Experts of a small language model.
Size: 9 layers, width 192, vocabulary 6703, 49M parameters.
Below are experts of layer 2 (counted from 0) of a mixture-of-experts language model. Rows are named router (the router's row for the expert), gate (a neuron's input weights, with its number), up (a neuron's input weights, with its number), down (a neuron's output weights, with its number) and show model dimensions 0-191. Each number is 200 + 30 x the weight over its row's rms, rounded and kept within 0 to 999.
Before each expert's rows: "comes before" lists some tokens at least twice as common just after its tokens as in all text; "comes after" lists some tokens at least twice as common just before its tokens as in all text. This comes from a sample of Wikipedia text that the model never trained on. Tokens count by the router's weight.

# expert 46
comes before: "9", "1", "2", "8", "0", "7"
comes after: " ", "1", "9", "2", "0", "born"
router,152,253,235,180,174,215,182,171,199,169,206,136,155,208,188,241,139,238,200,219,186,235,197,182,193,198,209,220,209,236,190,202,169,143,204,212,240,181,188,167,121,242,227,224,224,231,220,144,165,233,155,157,218,141,229,231,173,226,161,183,143,162,196,186,213,184,232,231,219,190,198,219,183,197,217,176,264,213,188,213,176,221,157,190,192,182,194,229,218,217,197,193,161,194,219,202,169,222,207,232,167,218,219,196,217,219,168,206,181,225,205,223,206,186,222,216,229,205,216,182,195,213,228,247,207,230,210,214,234,158,181,171,173,197,181,214,175,179,172,233,199,187,193,252,178,142,272,211,160,180,242,164,157,186,165,172,187,169,197,165,177,219,183,213,164,208,183,262,179,212,221,210,243,267,225,218,166,131,191,190,241,161,185,202,184,262,221,247,176,264,274,191
gate0,328,202,183,246,195,182,176,220,221,235,209,242,235,202,203,198,229,208,193,179,243,241,203,166,237,197,214,257,241,225,215,193,251,183,237,251,167,195,186,226,181,201,213,274,181,211,224,153,171,218,190,179,207,260,245,221,228,202,208,222,193,271,196,244,227,215,181,232,234,165,213,223,240,210,182,203,184,220,175,169,191,167,204,188,239,207,162,207,195,223,197,244,245,210,189,191,189,214,175,178,173,174,185,190,161,186,260,175,195,210,167,164,225,222,177,216,180,183,182,208,212,178,217,181,193,233,171,193,185,188,249,255,222,180,206,201,182,224,216,197,185,221,258,190,187,191,174,192,211,202,175,239,254,240,247,230,202,109,204,217,195,164,211,241,157,260,171,212,202,171,138,197,148,246,163,173,187,204,158,206,170,220,221,196,187,171,221,171,157,176,154,215
up0,166,178,188,195,253,209,195,238,134,211,226,230,152,167,232,193,216,206,206,220,171,120,200,238,205,203,172,146,179,161,216,200,235,251,231,151,195,222,240,256,245,177,112,178,208,188,134,266,234,166,244,153,229,159,208,162,152,156,210,203,201,197,217,163,195,200,186,183,216,189,222,170,164,181,221,177,182,205,226,223,196,228,219,240,154,173,226,181,226,197,175,180,207,193,247,209,202,207,206,219,217,209,185,233,218,181,181,197,181,195,161,197,187,180,182,168,247,238,202,204,161,190,242,187,159,179,251,155,178,232,205,163,183,212,217,234,197,182,193,192,227,211,174,185,234,215,140,181,165,213,215,213,173,168,172,172,178,248,201,213,297,240,194,177,213,166,207,184,168,209,254,200,238,184,222,184,144,205,248,204,243,223,202,236,201,223,192,235,195,214,225,244
down0,235,198,143,211,211,204,260,224,202,182,183,160,192,241,186,156,208,164,219,119,182,201,182,223,204,199,183,252,212,243,218,195,148,97,248,222,174,202,245,212,233,175,189,217,184,210,223,236,159,241,248,184,226,181,175,193,225,167,177,182,176,154,223,208,202,178,210,195,253,171,213,175,175,226,163,173,208,211,137,249,195,199,154,222,202,203,201,222,200,204,220,204,197,261,184,229,223,219,203,173,214,219,208,174,165,182,236,240,189,248,199,254,198,165,215,178,241,173,192,218,178,211,153,246,177,249,217,176,215,161,176,200,172,213,239,197,209,213,229,138,256,178,240,175,194,237,182,171,168,155,166,144,132,201,220,160,196,170,229,172,243,216,176,161,239,181,185,182,233,194,197,172,197,209,171,256,216,171,226,196,200,217,154,185,197,175,231,174,149,188,219,204

# expert 68
comes before: " been", "0", "9", "8", ",", "7"
comes after: "1", "2", "3", " had", " who", " to"
router,169,219,223,189,234,232,174,219,202,179,233,189,124,231,203,232,146,199,151,173,211,224,165,151,162,190,160,179,202,229,224,251,150,232,208,165,200,179,176,158,98,136,198,177,193,186,208,154,155,227,258,170,171,219,245,191,160,185,201,163,133,237,241,183,239,214,237,230,263,226,178,174,197,159,178,159,219,216,174,217,180,232,183,238,184,208,190,241,212,226,209,187,167,226,177,190,188,239,183,182,203,216,168,209,196,170,210,187,161,164,211,220,168,209,198,157,224,211,238,199,217,177,237,240,205,190,269,187,208,164,170,161,187,183,187,199,190,144,232,199,201,172,235,210,213,201,196,160,195,195,217,209,219,147,188,176,243,186,252,181,160,214,186,199,162,199,175,249,228,182,194,151,187,222,173,224,203,230,162,195,224,146,212,219,233,220,175,198,179,157,171,248
gate0,273,192,228,254,212,176,186,117,202,248,174,242,188,266,169,169,202,202,159,197,195,234,251,164,170,149,195,211,219,163,244,178,271,241,173,155,251,194,188,247,174,167,169,192,214,226,238,240,248,287,197,187,189,196,228,231,215,198,179,169,193,216,241,269,219,179,234,197,202,173,186,177,182,169,221,158,152,221,210,244,157,233,172,174,220,211,191,233,193,196,216,189,193,216,192,218,218,209,191,214,197,218,212,185,213,167,175,206,218,218,177,191,180,248,170,180,249,244,178,226,219,187,229,185,215,170,209,220,243,220,189,179,206,230,176,242,236,248,233,165,178,248,178,214,190,204,167,203,194,208,212,206,172,225,210,208,212,208,271,216,184,129,257,229,183,189,250,198,194,128,189,222,176,204,187,201,191,238,201,217,209,157,223,159,187,219,175,213,174,205,210,164
up0,205,200,190,156,175,232,177,201,206,199,199,168,227,148,221,225,200,182,243,187,215,184,98,266,217,249,179,174,181,235,204,263,191,153,192,246,143,211,167,167,247,211,185,214,226,150,199,169,148,164,190,200,185,200,146,218,219,181,177,237,182,197,178,155,177,209,204,197,177,225,196,223,226,212,180,229,234,186,220,184,218,187,233,217,167,211,192,185,232,214,196,210,193,190,240,170,196,184,205,209,261,181,166,215,212,225,232,204,183,209,216,207,213,161,226,221,203,178,196,190,204,218,168,195,206,232,185,220,168,217,230,212,211,207,200,209,157,148,171,194,157,171,242,221,194,223,212,230,198,197,173,169,223,190,191,184,220,206,146,183,357,267,175,175,208,169,149,171,197,233,209,202,211,204,194,207,202,190,207,192,226,252,136,271,224,201,236,167,259,178,195,169
down0,224,202,227,171,219,245,182,194,182,175,208,254,179,213,209,206,191,206,227,165,107,182,231,165,166,163,181,152,214,213,140,191,140,169,215,127,201,210,189,179,218,217,211,246,205,209,189,193,182,182,244,186,242,217,203,187,183,228,198,215,161,252,225,203,259,164,210,229,151,222,224,139,139,221,228,179,198,122,216,189,223,251,235,183,206,182,181,170,165,184,203,182,224,188,184,182,255,216,208,212,198,212,190,159,209,218,188,187,218,204,170,187,158,209,215,275,221,227,207,255,239,189,239,196,244,248,251,268,242,221,191,192,135,221,172,187,210,198,204,129,241,199,212,195,214,200,181,146,193,207,185,243,163,222,170,222,158,189,183,196,190,165,210,172,254,243,169,202,220,171,203,162,230,208,210,174,237,182,194,189,229,179,227,148,189,208,169,228,196,201,198,230

# expert 81
comes before: ",", ".", " |", " (", " and", " were"
comes after: ".", " of", "0", "ing", "he", "row"
router,231,160,159,199,202,157,182,179,201,201,254,148,189,242,150,209,181,234,150,170,207,161,199,247,218,221,190,277,191,212,166,240,179,141,216,217,213,203,230,152,247,222,213,197,197,122,162,214,176,148,229,194,181,175,223,191,171,159,184,181,147,207,190,265,176,219,172,155,205,228,161,181,244,183,193,179,188,184,237,208,186,252,227,200,123,163,218,230,217,201,199,186,200,211,199,254,170,213,264,218,183,239,232,209,187,204,173,175,219,224,248,251,196,212,197,223,170,193,244,186,187,208,177,224,187,205,216,223,204,151,222,196,160,245,209,181,132,213,271,203,191,142,196,203,218,167,235,171,177,172,222,242,223,166,183,184,220,238,201,159,166,181,176,209,183,166,196,173,235,192,200,170,217,232,253,184,179,184,214,176,192,185,197,205,201,240,225,198,204,246,160,246
gate0,281,174,185,300,167,211,263,229,234,189,166,207,195,137,217,167,228,168,275,210,222,221,231,242,171,195,243,212,234,218,153,160,211,268,241,204,210,180,285,196,189,219,219,156,232,236,186,191,226,200,252,201,229,194,201,238,191,223,202,213,145,209,191,182,206,197,179,200,191,187,240,198,187,215,204,232,190,193,218,202,224,150,159,177,208,134,212,259,184,201,196,239,221,176,195,189,201,191,210,161,181,209,203,231,179,156,204,172,199,224,169,209,188,176,126,231,222,242,187,170,188,141,207,156,197,214,279,234,174,197,177,212,217,189,226,188,219,207,204,171,158,201,225,179,193,210,189,226,213,184,145,183,150,215,221,185,240,143,219,210,202,196,251,214,213,194,196,168,203,220,212,192,213,194,225,240,201,206,231,208,238,147,195,182,173,176,208,257,196,163,239,202
up0,217,238,260,151,231,221,177,166,211,183,198,220,180,217,207,280,130,175,216,193,131,216,164,148,193,232,172,172,226,159,205,244,212,183,187,161,199,176,153,213,214,158,156,185,152,126,211,181,200,264,139,161,160,204,209,219,199,240,185,212,231,245,191,186,173,213,241,183,198,228,182,155,211,207,262,197,208,177,215,187,143,217,217,176,216,190,186,180,204,186,209,120,183,222,187,183,186,236,169,217,192,165,216,168,230,241,200,242,182,210,206,182,126,188,209,191,186,151,177,233,215,210,257,218,226,160,164,159,241,249,198,175,223,188,218,226,219,166,181,211,208,202,199,240,175,221,136,184,199,200,205,210,248,234,177,214,200,211,194,215,294,189,197,162,160,223,242,238,214,186,201,202,193,210,189,196,205,235,187,220,206,202,230,184,211,197,195,202,153,185,203,244
down0,296,229,181,211,181,199,189,215,174,233,179,169,186,196,210,158,196,186,180,203,189,208,221,211,202,176,190,151,185,182,189,189,236,239,176,226,226,202,187,185,243,183,220,181,186,212,207,196,189,209,229,145,166,166,186,174,205,192,211,230,191,176,177,235,227,266,151,180,197,156,153,194,231,232,224,243,191,214,194,245,275,221,227,178,213,137,167,216,250,138,228,290,230,215,217,206,227,173,193,166,188,245,233,281,156,168,145,217,249,223,199,224,217,263,209,200,171,225,205,180,204,191,199,159,168,198,188,240,170,213,187,212,188,233,218,200,156,209,198,216,178,190,191,173,231,177,186,204,233,231,223,151,198,202,272,220,199,148,211,200,220,155,201,250,204,134,147,195,186,234,149,198,165,188,191,202,182,152,174,174,186,225,214,163,214,156,221,201,212,240,171,188

# expert 45
comes before: "0", "9", "8", "7", ",", "5"
comes after: " ", " (", " —", " April", " Mike", " from"
router,187,245,203,215,158,233,237,216,188,162,224,146,155,209,186,229,161,224,140,147,218,229,165,168,179,247,202,188,195,220,152,200,149,192,220,190,212,152,172,132,172,156,179,168,225,144,189,208,154,188,230,190,203,202,212,180,231,181,193,184,115,230,211,190,248,197,225,230,260,207,199,190,184,204,204,167,233,218,188,258,191,229,165,209,197,148,224,198,210,215,239,197,180,226,223,176,185,224,178,184,168,202,225,218,217,152,227,206,175,245,259,238,185,221,221,136,227,203,206,222,176,191,202,218,236,224,274,205,183,223,179,194,177,190,225,146,203,169,158,191,187,175,234,192,159,199,201,177,152,160,197,259,210,155,188,188,218,224,214,206,182,197,179,224,186,207,202,247,198,153,210,179,234,248,237,198,184,198,191,215,242,166,130,228,219,227,209,260,191,241,220,260
gate0,342,173,215,205,172,214,172,179,193,224,189,252,155,143,205,259,207,157,188,211,260,170,247,206,233,220,255,186,177,178,218,212,250,214,174,179,190,261,252,168,185,179,181,223,144,146,237,257,186,212,210,188,224,246,225,159,205,204,200,209,168,209,212,247,219,182,187,233,212,202,179,169,207,220,216,230,190,220,252,281,211,218,170,172,210,160,209,162,206,197,238,223,227,223,184,249,180,156,207,154,197,173,213,215,203,183,216,215,193,213,207,196,215,212,195,191,222,210,180,170,210,182,192,178,176,203,148,232,155,153,226,170,178,234,206,197,165,185,193,219,239,178,208,192,179,194,217,161,203,213,208,183,119,214,236,185,189,208,196,231,185,222,209,191,156,244,240,151,187,157,225,243,201,160,213,170,203,213,192,207,184,190,223,184,236,219,164,211,225,255,175,180
up0,215,196,171,173,215,193,190,204,181,184,166,245,201,156,162,204,198,203,203,246,160,168,203,248,210,213,153,154,183,152,183,160,179,222,200,209,178,195,188,213,202,184,206,231,257,179,171,156,234,205,174,172,172,208,232,209,197,177,248,183,245,150,172,207,251,181,201,157,161,206,198,238,155,179,259,213,229,200,188,178,169,202,208,234,233,219,214,184,206,194,214,218,209,202,204,202,188,166,210,210,179,228,217,198,184,176,231,180,201,222,152,273,179,224,222,219,232,245,202,269,211,234,187,230,160,181,247,225,143,225,195,181,229,154,212,216,207,169,229,165,219,223,181,214,205,208,246,267,188,215,178,199,299,231,200,212,207,193,230,177,328,180,218,214,189,191,193,175,242,261,219,145,229,178,221,259,167,194,201,166,163,240,222,212,195,223,231,207,219,187,197,157
down0,252,233,225,204,191,219,168,203,212,166,175,166,190,245,180,200,191,169,286,188,214,198,211,235,210,181,242,230,183,195,188,175,216,232,178,199,193,236,173,209,161,167,260,217,172,195,231,211,198,155,180,242,188,137,237,158,185,237,187,193,244,219,239,203,226,223,224,203,169,187,201,202,190,198,210,139,247,229,154,210,183,209,188,190,207,154,215,228,209,164,159,230,141,202,197,201,219,160,148,168,173,215,210,185,205,200,172,208,176,176,184,196,222,182,216,180,159,208,173,181,221,214,217,161,195,233,236,202,171,233,125,216,222,188,175,195,182,202,156,177,183,220,153,110,267,191,164,208,226,222,230,141,197,195,138,159,217,209,227,169,238,237,257,174,240,273,179,188,196,174,219,234,142,165,194,197,147,179,174,247,152,194,227,223,196,190,175,184,244,194,207,192